config.yaml
normalize_top_k: true
init_std_router: 0.0173
norm: "rmsnorm"
extras: ["capped logits"]
init_std_qkv: 0.0321
warmup_steps: 456
final_lr_fraction: 0.05
batch_tokens: 32768
doc_mask: false
Below are experts of layer 5 (counted from 0) of a mixture-of-experts language model. Rows are named router (the router's row for the expert), up (a neuron's input weights, with its number) and show model dimensions 112-223. Each number is 128 + 32 x the weight over its row's rms, rounded and kept within 0 to 255. Numbers have three digits each.
After each expert's rows: a language model's description of what the expert responds to. This comes from a sample of Wikipedia text that the model never trained on.

# expert 6
router:136106115118200098123144109117076103172092069090118141152102138127144157146110086164122158103130144103111097109094077194144137102120153085108189122115140172101158141132077107086169062124136094179132089125145162160142110156081140085131072113152146125176164127075150096167144165093098120081075175154145094149183133148146153107132123164135
up0:135117148118112097152113152114152069130154147093037150152170034164119119191125089121136095089137152143156107147114126136156139117117197142095196174091096130176158179189100146126139085149193182120213114111160105082153099214099094108141142134148183175177130139171097115142097119115112138097136106039129175126132113130174129086142122136076
up1:145159086102146145134173152101104107123086127129065082144085099159156141122076138151170171117085082097086121092112100101147101180086098125117049062106116150117126149147172144149168135122102127143137107198125144155089139145139075103059147153105117134139118123149077137117169128124107135097101114104091168128101172158147173108074150122121
up2:073153184123111106211199171101100066103086103146066143086050094171137118097216142103091142140122114123180132108119115214113130138051156128146099140101103155093136133231095102162182106029098107092138128085123117174145112106116091116160136080112067115139163111132047128131101124068090121124067157117125117148170129135147183146182082079105
up3:125125124140142114125112092116146143125109099212140132054136086102100149142109088179130074136143137173087141114106061149156182154171117075131172170154113112126108202078119103051157118102075079140153129138114215145130146141127145111123112062124080149136164159077145145102134076119121093195084122136153129145150165073088165184122120186162
up4:063097153079136167114185211142203067090112092074165085182138157155128143079108162125142128096127076149154122135103142115156113168108116100120128171130123190132187120153099218083148123124134146120108132102150150153122118161051103101087127113164095142124114132117110151110151160055130148107166145129175158107155146143059128114138141163129
up5:083126177041159126126180112129149110176201127128114112124172125097173137114130098190146138133126180078088119157118119132111168121125145058104095191135139130128117185163190135196086114090099107122159114160090197140104123125089097131103155147203121148174114108106105157142147071145066133085137160113145124146150148106143165139111092110129
What it handles: Activity verbs, prepositions. Career verbs (served, worked, lived, attended) and following prepositions at, in, from in biographies, plus schedule-table separators.

# expert 30
router:127152122118128174083166191122128106083142040145145126159114097188099112080124096103133184080111196163136137109125079174132089151097123086101164126084102144108141193152168114083117070090134064174150102073165086168132108142145149123120163124184157114126133158129073117130155098092134117098163200114124115134215109131120135106138157139126
up0:150095123098184186085128172171137064141160143146176158158153072119124094120094121122125161165103104163128137092189123116112086147087149081122187073149124141104131135170029090144161084094090068141142097115169192136106106101112167099146139064124119120126083136127170134135122175156082155109104150122114095115150100135144089075128140146166
up1:141157095173150116150139176133094147122143109124137119127114120127108144103131098106140156120086164124108123158157128135132123140093154137038131092093159167176148162145116115158165098099114078180157111122093141160110095153129176147181087076142133117117122103087188123108131085104161120091178141097110066072153110147084136139084145105164
up2:142160109147117053152153142115154147199142062143087121060130092145106174131059094140103113085118164145059120149151169139142162158153103093048108146140118165122147125144084109165151124094166101163165126170122102154126104141112144100108124104160156137141111102099131161144132124129125129073183127133110140088184077109117185172111141129143
up3:167097128085115131081196132150135117135152162127131174157149169142114070048114169145126095144148126109134141141063139146186065106094131175198164085141120052129148134141176120116103141110151122170090097119098071172085074154101158090091144189169174121129108103142101107153138111077089165139197152112157072149150080117139182165125133180158
up4:088160110104153068116123173163073187130068126106125205153120107166160157142131097165119163170080168122094122146173143135109155100143103121182203161113114163145143062161129164096181103155112089132077164143168122139146085090158123102138121053183134131144087108157189121111131107144107190090072209131123129167173146169100126171090116108141
up5:215150170123097150110109152143120118103140117151074160140083137114108152142156101121111128113100099106131113092112095133102166158109159158138189130151109115136134095109097137136214079148132116176119122124130127171103145142142138185110124080138146087170150189138114096115205152162099171112129133128122131171122071179124122133087084192178
What it handles: Structural punctuation. Table pipes, section markers == and ===, semicolons between list items, and colons after infobox field names like Genus, Label.

# expert 62
router:148173132115175152140171140110115114143164091126122169130180154139132128166110123037123122107126168168111137143073054139182123171081156163131163185111127145105137159144070168132109132083151102141110116111154143124080148125134167135110107070156160102145133177128078108124123133088108096061150189136147129150172163158119154112099153192115
up0:134200128129128159128137125088082105116067076148151122138073071144095113046093103097146209086114125148142123137118122176188104167134176119103167083090068135145131175123076144063139126165091070159141144097112110126112156137133207118136165136184092154131180137158097147097074137080090193112163154137131118029173084196106185188119104151092
up1:130111128185129192122129089186170105134174156150143169104145121110126106114210170103184104154140124119178128162122119114130109138135211158139105170091106171132218178170114107163096152087146088110095149097165116105110127121112118109082153066146127159134136179119125104142040094178112082164101130104181074159138143124128200136052145123117
up2:069127096051118078176112154140159180111135119161096079106143112145114136120125188106083161121127185125209108137122087165183150109110144147149141089083110093104079145143151105152176119145176127174098136135180116108100151145128138135135087149171159127128134131141130164159177076082107111051108088134107108145168155142166132205059165165106
up3:094202159113143146121107114122139149118063104088087094130120132084126104134148115103121131121123181088103142142096100149166130120112137071108150134132091131169152120101126089124197106105182123198141119088193147190133082131153253117121091151068151130065135095098116124081160122089111104145138222086155190091120157124140129180149138131081
up4:093143152120102035185114162116122200162069105158096136135158119118067179123193098134116075075188127170080091159132125117142085113083130110119174080119075102080059119064117173098123136134121134061140130131108122179134126132159167112152127145115127101183121126131187155163153167070125155132116133104178151090152092131113108092163185162168
up5:087185073118106161085093150181123157107102124119116110112145166106139072206150157094125093087128116082127106176158085146182114100073106137120141109087123212120143141218092143086121122185087097129148155098193146110092152098079130082039080178115131077103142083145101092146100134140122107126173109146103181146137127126081144128109102118087
What it handles: Vowel-ending syllables, line ends. Short syllables like ro, ra, o, a inside names and words, such as grassroots, Romero, terraces, and line breaks ending table rows or lists.

# expert 11
router:147121142158117135127148086126093124139108117132128122142102116110139172154095108113121135086169173144156162105095144188136146144092189114064160131119113142074166103119125130095180025108140099170083150138147118154109163163175185149155070111128152110192162192136097118117153088109094114129148155097140142141202103110133089126122100125161
up0:092133133101138128162158119131156131153124069139138148140140179129164128091154101109116147134144139126110118101138144149103170180117110100067182168135132113105202133181170123151136107189143134129151078140128154156115099149066128140125073111094078172098138130092190151146194131107112186140140097099149116139108103131099133082073072077129
up1:145129162118155114188172151117101164106151182154218126152132079156089134131140168100148166126082087130121180167113138136075107042105211089178174114096096121166147150188069140120157162131166140109153124115212091128147166097180069135146141084115123124101092157134161145118115089109183167116137087126112188104160080177172098113176141101157
up2:136101148121172140122195128089182110114187146121135114162226120119134159196117117101145133108112097093161113171108111185084107198075206164100154192098154173096075157108084114182124092136131072126147096123151115156173144103156147122123158110103102156109097154072094126131113144165103122107124151109060108095158127117112143113182086150113
up3:162112141089131116141115101142118127094145144113100178151104188092166084142142093178120151144095133141115117119134104186112126183133086076146131108117142129166101183140072174123088108097101123054117091159103167138053088145155115079137114155182152139085131109129147134176127130087159135127083111115163104078123102145127120134068151131118
up4:157089117220132135047170088101171086143107127108085140131112088159145140138152093046142141110099132086166123133069186074176135137132164139116159134088172121097197119079199122139144101150145130159078160128132124108179120115139150084176124112155128155123104160157146095118124140129153164104154149060140199181093149100155143125125144118108
up5:102167070155121140126117117108101110090091158091086107127146041132106156128160086107182170092059216129178185099107104119069143100095163151153175128086183169068166158144165152096149133180129146109098137108134160140142117135171171147202106132137147137163085152181128145103170130093092154173160113075095183143174123128123164144072137124131
What it handles: Table numeric cells. Cell separators, digits and header words inside wiki tables of statistics and results, such as 28.6-8, Competition, Total, and |---| rows.

# expert 5
router:097151101094174090120166140120123147151104145125127113143099119105108148122126079130147130092119163199157117146108090186209115195094137102097129157091066107106138145133123201094118139125069112160134140082134085151123115101156182115093131072122146114167125140117098077143165126086122083058137128112118085084212153099095126089098090170134
up0:049175245105196150159152150098148130126143114150132131149184094155132105161149114130128057113107095180102162117149120096147099115059113110064130149146116141067141093062161105186059128119119120146128140155107061106150156068120151165115117179131134083146127092129137108116129146141145105130109149085136139082130092124139147120062098166160
up1:163132121142142186122152165138151125055099075167180113121111120107085104048127152089062122131136091191138092151184112078165103103085255110085125216160137124137144093173139108114164087153078129168157083129092116155098118113122136155172120096127094157118178076074095078145186084049083101092105096147104127102160083157072106187126130133120
up2:082102139098186131145150149118122153156168100143173099129146131188107115123138111177075129132138150171092087156158079082138120138152147115107101150088091073076115159126181100095089143157110144119115131079135156143151092123077102167095109091125124060126150128086127100132140126136143084186157125119076125097173151084115108148141101109096
up3:158112143117099109062179125120095092194125152162081199160163146096161150118144153121114138124099115189128111136115074162102200091114072106090100093080170138126127093167107137129172106097117110164141156122145106116176129157161122152082074132123129106106182140154144110110104097114212140123151098116129133128164195137115067173207159154146
up4:144134179098110127197083153065141144078136164061061154167110142099144184129156070107070115113152166122138137132146132151130144152124056162158163158123146094093116139070166164116136119127164065128143133142130073123122057128144149121162150108111130140082097135100130151170159116139124090124164218131135135134144036141131124139148142074176
up5:081097119132170115162137206129133118073137122193193169177131167131181110117112077156127096156146137108121112122170126133140112161081138129077137156173096146111148087165103087041222111090165116113158108080175142138053105132130125131116113116130075107123143126087131083159085121182079171119101096128141173128126141107097170146081111160072
What it handles: Taxonomic word fragments. Mid-word pieces of Latin-style and foreign names, especially genus and family names and medical terms, such as Entoproct-a, subgen-us, Allact-aga.

# expert 36
router:148107143132145152163138135095095088093112135076154150185089176125096159191114089146059167086147135174128146085109059216169148164155159096127190141085137153095186160165128138108173074107116068136135113064174110158113128100111152142110117142132142136118124056167131059180126108132127149123143155146176122154196127171151181124153110141146
up0:148093107136102152156104212141126115114108055186166113119159096133095012090124107091126104115163142102168146148132135114124151113101168145100116152170159147107121120185119078152102134138115150133152133094036067102125173151164107086136133092077178208154146108076141114125184112153134120165111163125126148071146117152159094099140195102108
up1:116117146060180188098141107127099125149151063083165123117157086158131180124106117117136145133147080155116106102112123141144145138134150108140176096120156162058108152136129116166190123087145175139126122138122157135114079153122159144084110102101198123148100080121167142051106135170100083144143138154146077103130108131102134133177135097142
up2:122123151113099196130161122096112109127144119076166127107153150167117108180110121130104100116111127096119060148160134153101076097087150145044114075100165244068168059149077141132113090148143166157108144132105109138166172159126111097048136115132113163144174156124151126080104126145109110103111132145107121116122210155106155137153081138157
up3:132084121134125222149122144095095106115088103121151119131116102112132105176139094093182181109169068061080116155150070115150051159133206110109140149098113125097145067049165097143145093138146176112160158124059088105183110114111174206155153146104154147134092160143085140031112140104140120120138147131149098063170142101167135051164132112143
up4:139063140088144114122110165143120158155112146112126076112128137090113178116096118137126105149115105156154136132157170136174126162097168124108132138108085070055141145119132106143088096148099082137169118130166120115119148125088098110143156100127145081129145101120099163146154147127089221114130135131111119109103160162179157115137098129156
up5:075204118114155174148124132106109086100110116203120154124123079142118119133138110141155100114128082131033082106176115095117085122105164155137123146100109121166099129133083134134132155193134136132103135133103072141177178172137139062136130088136078127137084097182132118096109189127107055119141154146134143140082079172210136170114133122155
What it handles: Given names. Personal first names and name pieces in casts, lists and plot summaries, such as George, Michael, Gar(rett), Elias.

# expert 9
router:076120115162172171150175170099064108072100106084168130123142131151115187119139080082113115101137157182100140067141132215182136123099127101111115115136166136098136152082170130112089083093171085142137115096143125145118124113099177153127081090140140120125180132134113111167150117153071081045097154135187101114185135125102109147115096135115
up0:132108160156106196157113103136129133204114092119134079123070107130166208110125119160118131146093125146140097124150152111150157141139147150079152095090190110177149086149155109056154146132070102145092146087109168126138132140130124145087142182134181100099191133095044130109173087135115127171148087111105131184197145089194089176151103132134
up1:117090125167104162143143142163060168145162149104085120120141135180140129209061108097139136141161124159130180084151125183144139143124172105129132128115210120068156168178126056143191086160121121138084115211121163164146063165153117155152137124115136140144150147147169139087129126165151061133111209174168119098170128069170094115191102135134
up2:083131123074211154151098109103094134018161188062153151171196125132108129189097138115070143088155125103127108134129178133111088135132141082115142112091159155118153152136156142132078080158067120092151115131086053100162120080110190139144104147144118140112154131089134098085058109092099096099086142124167114060152129111198137179074139131074
up3:113191060135138157107157102179121181119121128109161093114139103118136139153136089154172118148153064164102104114130136092170174105068160084118165075117144102089142188092199158097127114136135166131085143142120143105180067092057172117151158091078127128171132113113116059158168078150112094043135126109095053131166130113085085118107130128149
up4:100177116154131162106151129115164121156136157104141094117116103137148105102123084120094161131122056180090154129131095115098217119139173147119154144130192128169132096137105094108195137115077124130108142101160139178107091085096080114068093102182143099149138103098145183102192095124124138046153101100073128168149115086109245112111105097080
up5:074127086123142080068136136101128174150160124100090126142148152148135115107165099146107108158169151125123185058078164191112156138161113120091126184114131165115121205100121143084135080122160147112197096111137143110141125102153133127106123184172162140091091079147064044124167117110132067062114147139165163163118098105135094113137123155140
What it handles: Table cells, unit abbreviations. Cell separators after numbers in stats tables, plus unit abbreviations and coordinate marks, e.g. mi, lb, °N, ″N, closing ).

# expert 14
router:098118111108165157138157108177101133124143119144110173113155120144121146141137131137134104117161119183127134125097177176174175146143163113114151148096136119089145183135150109134139058130106080138115109146157117188105137163117141151129082092159114132130168122099084123145128078142114088113145146101121065133166090104112128098170111175185
up0:144131119145163178128136139126120171064171175114153141153164110169119116108178106166203163081054114110132175139163143141133201102138097110144105107097093096135130155088142157114118142177149037131117101108124141111096091134145122107174131124184136125133133163083170117192118102124119100113081129109166147166153075082128142109067199130101
up1:171098169115175131084153076138178150060188156149174154144108149166099139162083088088107107124132133098162093116136109150108166154173163138112120154205108135130171129120152150155174107143141135122135110171050131168055159128137114107163167125149114081149095149154077082113090133110154081113082129141156070099136135088113125145087154135159
up2:143142218067196113147149219190062077160094090112118113200148122105131099101146106120070100085118139125130124136079109133150137134123175139141099118091184104133181111115122094106173094036085153134144124119171071130146142127143171128109125169195139128139094100112073150113118146127070136126187132092148069100139161197126169064181115150159
up3:099135150151208118138091129118096112205050129156127103141103197173119106169129139141072122190148088159150150097118157164135120123159160127132141113166179119161126163129193165067163109078123093093108147205187163158076083132110114095077122153141092118158184157092162109120076140113037108127158151102087109121126162155113182112144204124086
up4:081138137172162136097115145123131097141140151104146180097042104107119154115137075152058155051182135092138114114131139195166098178065121102131198108106096150128150180178088080113126137134130045112111195043092102123109122171159114147108113126140123127142161089125050143141153089112199095147107185132143120054176130093180165105165140129128
up5:159130118115122139105148124129132111105103116180091134122164122137191176113125135145115130166152128116092119198113147139122165150109105132166162165140101106130102123108148106152196094138144096165094148131117153178077178129217172186164138075129133086171164128163142087099113147141119121171120107133106109168116110092063096134141041122116
What it handles: Sports competition results. Tokens in sports results and tables: competition names like Champions, Cup, League, verbs won and scored, and digits in scores and dates.

# expert 51
router:083096157125184157118174105076105088141137087137102184160159137186110136170104102073089112118145135166051173113073121165164078118106164102117162178122169198164111137154169165075095102086156088179174141120113138177127119160109123140093124133196123114092072151145123072161137134148080130145122164093154060125122099113100131118149082087107
up0:097132157131142068130118135161108152090106133085089141095180108141093107176096154138129150108162096184113113103126130116130194165093165119061102072112139099153188136156120173132122158101125092156108138123125143147111097151137145144117148037141126079143191105122142109114093131121123149099144117191143060140144073097101128071139085149076
up1:067176126130163110058106073101090163164161163153140136171157103121103126190156074109083103149150110136162089171204087102098128091118137077078143089116091153119158093152054182165098162139162086117125146083088150101118075134146091155139154088115111194120109085110119106115179140092136066137131113146083177134128134122100176114138105122120
up2:126102100111089071137130139142124114044115137123087165151145116143160142116122111124094137112106174132094147116148152090132077138077161101048151112116200117129129129139204169098125165094119111083148171093155137128135095137148117207106149165156097172082130100056134105140088184173125164164126139135060134134158129112126150077082143101135
up3:120084096146143112108124118166131080078138145104134163141147082146114139190104094103160150107058077178164127086073098125120144130128160091122133130170086155136118067162072171125128101118133098202149164162122032110156129167139109152134058174184154125145076091133158105160153119129095138107159089121173122140120106120136166149123071138053
up4:111195151129107105125142153162056110126150102118118180124088133162125116100131156104090180146141188182127095155109161121088111103167074131119073196075143163124112063091097109146154112116099139164119174153164110151083111176183157120144146121090153106124157109057123156117129137111091090183046145149146101044146191119127175089139172144105
up5:166162090095150136099111134151054089115115111158180075114160096137142162173100114090078111146205130122100120170092080131151077163105121122080120092179111101097092181126154110050109098112131138122131154116136155164150125090156149154101089149146149131133090107196042146183133093151120163134122115134146084184145112121101103165150142166145
What it handles: Arabic and South Asian names. Initial letters and pieces of Arabic, Persian and Indian personal names, e.g. Bh, Kh, Singh, ibn, bin, al-Ma'mun.

# expert 33
router:132112113107160174107165118111076108128097080071116124103162157119091134159128106107101153152085179166125139075120096131166126148126145100137197147116118178089132151115136172157118067148136103139161137104146168130103134148119170133107127089180125175118150137098121051138123122090131119078078167141107132114181110116126116127092159120158
up0:151110118196121114208104058132128137150145068087122147124094167126136064081145158138155157148126138172129156112148094121150065131101142130077152148123157174050142127130108117126114123068105089145142145133135161082110097150161149133101102171128162125138121144152137112082084144147158155152132095207132168179140181144133147130117147152134
up1:154155110104156177082175173145113173117126132151074160117128101177170106086135140239178161092122159114140132134134205168118144063134120126150110107142158139124122159130112185132111128142062104175098112075171093092104122069123137127185137159095134109178132102119103045175068165159137149118090133069123111175128068091108136115150140109181
up2:160069099158133154121098083157108147127115125147101133145063129140118129150128140117117149140123139118125163126096104128091156123138087127117149123153127116117167220115159065139107091148095083109121108116134198135068105183170132124166138179096131140087115124136154165080141106206145112088116094184144128142138146076120087125184114086107
up3:163131145096145104142229165121149171145109150185084185114122095119123132181139074114161174120105079104097094150090072105214103128101106128124153094145154115097127115122172154110185072165150140176115046101222086108130132147137142160100068101148137125126071174097114117164151125090060118161175127139131105124106093138105079104073124120133
up4:144094165127124091123140138201131170121173163200117084134137073169141141146121113153105167124135183149170112168070139124170152137124158146109175163153119115129128156142107097153148128104112131125052118112118157160096130151110081161088109129125114145124117075139120116141161143133113099070154135096103113098166134152102114122120103136141
up5:135117123222134116146097166135058114118142197158124153179188175095100150150150154085119139143125089168093174009107090142140101172120195112140069123094156131171126143115162169145126158113123097142135090110127122108100122116211172152128090091152157157159071103126153128143143188098119139157107168165112111070137103096131138124081082152129
What it handles: Line breaks in lists. Line breaks and paragraph breaks ending list items, infobox fields, headings and table rows, and the dash starting the next item.

# expert 38
router:142146107118190147145104123175117152121175123069138147123158136132151113164134105137125160128095149129102179111117126151099150139117173124114186197136139191096169130117103151151118036111084060104179124089130121153118110127111092088140150178154142112132085101135061082162141113133143129118128151132154145119170097090127127131079148118130
up3:165117143076140123136121138143145136145098057163100105114062114197122036135134187120168129160133136157094146156147165155154158135159124138089148197122163097093110174162086097133107127130139124117113167103147076068045126211097101138100144201094107147209134135061137109121139115087185150074128180100140115123130115104132106224148135153084
up4:162165198120123173194121130104119126062133165106147152160125107115091154193166077074149179114151115107071145168111145132171142149119115138136181161050101175068106157152142136176130087115190111073100109196203070084104149126113127082150159108125135100184137135092090145115188103104095119149150157083149150120132152116201126120088146137097
up5:149139200138129193106118074119129083154174151045145108073140170171083143140133149128104095166119144140113198117116151101129103170124161098138163137205208147169113114162139096172083137074093077162150149117097121107128160126092114102141129191190184143123086134148125156156157122090105122081086139115160113117139118129122114165042161167109
up6:163149146149141158121124172101151133121102174076115143152134178142117140139049096097118101145097106109099128169142126149177133113146123126170114115143114128128165159173131142109183098112078098139133102142163117148140077179083106151193113107167223099090094137104072129138105131118108148166145132176103128084136144108168119047108086146123
up7:035105164144103180115131205118123089110172056109152073145141208106176073136096124151150128103139126122191159176157085077158096109119142184141127109118110104098151138125120137127197132135153120132085122187139138165149156110087151084136104173136142139136099128081124134152104191114113122148073087116153155177129200131139048089104080123132
up8:146159109100152175155134144130133176137101118138117136129158172102154163130151127125142132117124189123109114122145130121143134089096135127160164119119164155088185184124105081187130118153100125131170136077103140152097095115111131111145108110130139101136122094091101096107212099111047112147160144116131138101167155149096139171143136131179
What it handles: Er syllables in foreign words. The piece er and similar German-like syllables in names and titles, such as Musiker, Wasserstoff, Generations, in award, film and music contexts.

# expert 12
router:112117137136160136155153191127139147117121130152154180174090137149169171125099094140167160149148116168080115113118162104128160125105126096136158149106125136064169146093108124125149049088157092148151102093185093168139124170162126111148083157178126160142144175065042074131113117111135138115136185084108147124161126189104131117168092108163
up0:086099123109143094157159166148101118117113157146145130107136146124185123153144143159146107131156157164161164134145094170121118186100116094100151131148147117175128046141172165120116117095132092125165127133132141088131121098198134128153113175150136113157141170098206134129190144095130183149058119113119125113191117191175029118187133093060
up1:132088127160142159117136199085146081103166123116093184105101152096209148164054050080119130161136150154148160199098155115169135109151100106165096193103181139102099121079159092075115104130158163112148100149144116147110041135151178126149153156195155132141150173076140089064153182066161066118155111131117077112180152105116111093114088154164
up2:162168157141112165104141142055116041119106122104127193098066131065088145134102093138138117110151140170092157165088173148104137171152087141122141166156134118103091125131068167132120136140182140176103163144122122112077136141119133090163158131100153109162155093157138087111157162151183142195162165117106120084162120156142157174157172113147
up3:117134128121106116173096154128114168135144191137173188127127149159114145110141055094133103083102101131185081166077139141162175082175142143111141157127088131118084127122145185145090109137135089134126096123144164101134094128162143123067111100116174181130184169109167077156163148113109163088072137139097128097150114129137102146072119134142
up4:128086150123121173123079137119108121112143160147085127149109140103128137158152143092137085141134132120113155092093085164155135151092109171138144112069085126123157151106137150099100163104126160057125119134187103108097133133086143107157168157189154126125150118067102132123123119170087175140091128105149150136149114156077186090169170125115
up5:069128113169167103153150170132107168149138154109123138145151116085135129091119114100188129106156122180150171176110119120084171127139069063083158150170132170081164091120085147136147139078190146117113146174117155114115167138211093131064096117164093086120142159192105111101180153121101165085090148131115151163143094086114155135129084092159
What it handles: Slavic letters, on. Byte pieces of accented Central European letters (Plzeň, Košťál), the word on in sports transfers, and sports-table cells.

# expert 39
router:153121112107225190176151116103141172148141045091114157106094127130100116133122100158085189069116124158156119150150158172161123095059153078098161149083175173095168140154118116096093046081105087146186098130114144135117097116120143115140089122196167134087149131101107102158091140115102100109110139072224074127170135170107146112133119155137
up0:131170148124142159116070152157102157123135108057158102134115218144117160148100160140067164115097133130146086102117106131073161097149120128169140123171128097121111151107137142107072136118131162089082178079078089131123103127088094115107193124094138102147091121146129114084104111175135071149128099122138073109122116186126142147118048140152
up1:109120107107141139177137110099130154124033128202143113127141137158115153084137150102162147144082118116138111155170143154121129111133098148158171117061080123107146127125128114133087145168067101099131063015148169148174094127193097153067105081146172148111129129149100113145081105131086126118121138153149226079134123083167104135162172092135
up2:108113125164160165144171118182134148164215108141112115127190128152120141177096105136062145139080165129092117080134140173139112078051069135127161144152129186091091126120103144096094129070152097159116033079099133115119104117126099122073118113119147156107184168111114148157152116099136150120143058124128120127137108134035153116166183108130
up3:121208116144142150088189121105135125096128123111117155131144176193062073149142126155127148072110091161134098131093118117171072089130141140099149161134187119097140063174114156060128147104105125106109076123099054131172099108138106094171101156133167149129170105122156104151100105109159129077098148108174132117132168130184089128118119164140
up4:139209188188209155090142131150107062169148152080127119127125086110116134112060103134087164145115123215126151089142116132139112139129142159110233139113196128131158104120032123140150064095135058133123140092142142102073064088156100144160047151160162071154139095173097084175105080127080158083103126188179102077077110114088178133118127137136
up5:144156139112104075135132124146075157087160108114140120126119065178158146164109139123176131099138107084181119151096109162194144176102134103092147146107105178068136166196141114111129125130072093159183150116130154189097168136062164066154130075116106153093174142198142058110149093092120093133182096120107102149152109113110124098146167118111
What it handles: Year digits, work nouns. Middle digits of years and row numbers in tables, like 19-9-1, and nouns for creative works such as film, series, album, novel.

# expert 54
router:051112107155163159139154112152066094164129044149121113130104153186163138109050098142126175121136153114124173124092117180110117171091156084136142107131068156107180132133091151076114071127179105179085087152150115179053126191125170117141104186163192132136125138171117134147153124100122109068144189146170102142193115183125119171118150127131
up0:128134103155131158152138138180148151144173124078138147153126176190112146136141095120095147129129112151159105131147113166096124108143179113179188129082117180132096158129108148175121093197126121111115097133167147133100170145153135199110113167201215141166138167107120108129166115114128129165112185116124139131175086124158115118116167055110
up1:054106063163156147142104099115151139161062093120071125107157145086110183141076125060149149122112121161137163113090156146120111129076104152134208125115093139097098105148110172206132138129188157121122095155125089123133122079115186134109119116199124168159146164137205116170192143155156113151147103158171073096140136120045152096134174117171
up2:104135094062128059117143169107110112181128151142150164104114093152132126084112152115171079146138066114118143120169090131102162146126175091124141155098147166094085142099120153089125124173121122159112165130125218173058149166192171048149076116106168174141166185181160133121109106063089130133131144119098130110133087122094117124101170165142
up3:146119058067127083112149097086114130145068112105126080149116085148093149206076089107140144097126175142109133152101172101167178096121094179101171152097127101087151080121201125156155196141144107197095180084108124100127143159133104152111162121112056133153155117122169103102141163151049149118125147092149125193137144108094169110155119187118
up4:055130035111120170128131116160141111162150133109086162088125123091134137135074129091191119182155133135185119091147109140171103159182110118142095144109092198104157101164162134124138100045132124187126144134103143123144103127118172161073169179128180131106151126150124129134191080191174114155157138126124080105161036125078049102125124056077
up5:109130115093107148104082164133076114071101091112137138161075112125152120100067087088159123170128118170171105076110147125127160109134095106176160126141166162085104147098108076102141107140119172068139203118106146156071097173123179110098055156131137130144167125050139123122101131131142064113114141153076119094146153166177128163128110071124
What it handles: Digits and construction verbs. Single digits inside years, coordinates and figures, plus participles like built, designed, listed, owned in building descriptions.

# expert 0
router:090104125097171124116148140127173097126158088100144129112129122163111164146091089128145093111132141169114176117149132132143150142112184076115128156123131125060177129122118140109112030103129087162137092133122105175114096158128118151119119095170119123131073150130132097132143143138081107085115142100166109138152123101126158101100076108181
up0:149109123153106130135154159143083149126176119111072176111125127091157108138112159130165154111136146132143100110158134166104111148101103146150116105115161119057151114169118153108075113115096136107187162125113050122100076136131105207174152143091154086107176098118139132119158095141152120138134127024154167139127112139141089134212143124187
up1:111131090101128097141090087122118122084148161197151139155168110156126085177144161114106143153059175160131100068106184152147164095124143138115113213167155100127172144122151054186145131066127147107105105092094168132130125153202132116106158134148179137148075122125137066115147099095148057108124166108131134117113169153139151085126124134126
up2:126090166120138146116117073106147131144143058096087172130109120155087188078186023150141117159154153083161111157124129152107112126136242170186166090154162062102163208101089133080140145130144068125139092075118150167129138125115157152156179137143117137094133147145166065191159155136138137186133175091131143154155123160135175101124118092118
up3:081172141141186159170151102127149128128214115130103198111142158151129163149103120150076084080204132167125173112160156150103144131180104111056122181105145087099156126123091075114077043133148141125162134136124150064100107107113153133178135114122182121121108160132142146118086157119104118074133148141135132079130125131170103165146105099149
up4:109103147129147174086132174051151085081155092132144090177163112136093143086139101094109128112094122131135147091100090128135105127117088147162096181166131103138199119113090138067142103103195111134209110128150097128115110131176119077103143172185151121125069112135152099128181151120148122078110132150139162137119139174123116033067152091100
up5:142111132115175125151135136156158126143115119156091122104132094096169144150097127134173160105199147141184106118107133094135126164173166104193085174124127135034173130208171150078126111166157117140163142104175104154064133163131132152203159095122151048125133193058056142120134181107114130161101136149112153074134119083071083142104129124136
What it handles: Place-name openings. Determiners like the, this, of and first pieces of place names in infobox geography lists, such as Kil(is), T(uscany), Azerbaijan.

# expert 2
router:160120139145146130143173171150133107079142086165142151132143088137082167086162101105133174100169153129135142092106116189153145202127155138136160091050129134127134173078138169101113139113129108168125093097117125101137138111125157106133101070163166114177125109066137136157125168109089111064113160086185073111181098120126117107145091140101
up0:173158103105141070117104132074116139123125108194178149130082101138113120144094095154052167066149181173161106147134085113146096164114106155188113100086106105140095185157139120083132134140109109113168111103105101131118151104170096153149163121182178126046174097157112167102182075168135133125111106103133158135164147185165136134121080136114
up1:105143175143114186143120141202098136176122185114073162067133174112105113173130146076092049098130123145126131065127138164134102130117097157161131169090120152041125101114119108143115098169110086152185055119187144111152156078155132100112123150138130105120179130146101102183117049162112083142204125143113141113167127124132152083116123138170
up2:129152115122116141112133133155121160091136159122083132144158089089193124101135096116187091096109130131100138145150113190157131132089116133079184134091128076154122096151104138062109150107169092133086130152182094109111175187145108091143099100171061144142142108107054092162139189135137109136115080102071169118186105111112152072125155125123
up3:123167120184148181123180110082159167154152061153160134107127128111093113102121152202094087179125119152153100106210072132129141126134107117133104135113158164142164126078190141153198092133100077149085132151105138058098179092106134083222124088155116142134132121154148160079092195126055121112085154113143042179139080091145132149167090104158
up4:107064085102121060122095109127154084120100137131121151139160149138124134110058191110096150136092182163112115113178125103186099152131125105140148077143134138133117166122035181111192156123106136144126131102155177167132133132109115135123120155156119069131088086187087103117114105091142095130135133117153087118124111140099116095116128119069
up5:132116149114111100134131071183129160080123117066131160195145148191108124141143160071171115138160199138145202114052188073063096174085104146067128109090067136118160123075175142085167124096146106103160180140177124117155122147124166181160139114177067128170148134124164122127149172076078145156122164111119186182134178144165121173172094135107
What it handles: Mid-word fragments after hyphens. Word pieces inside compounds and hyphenated or slashed words, especially units and measures, such as square-foot, mm, cm, -old, semi-elliptical.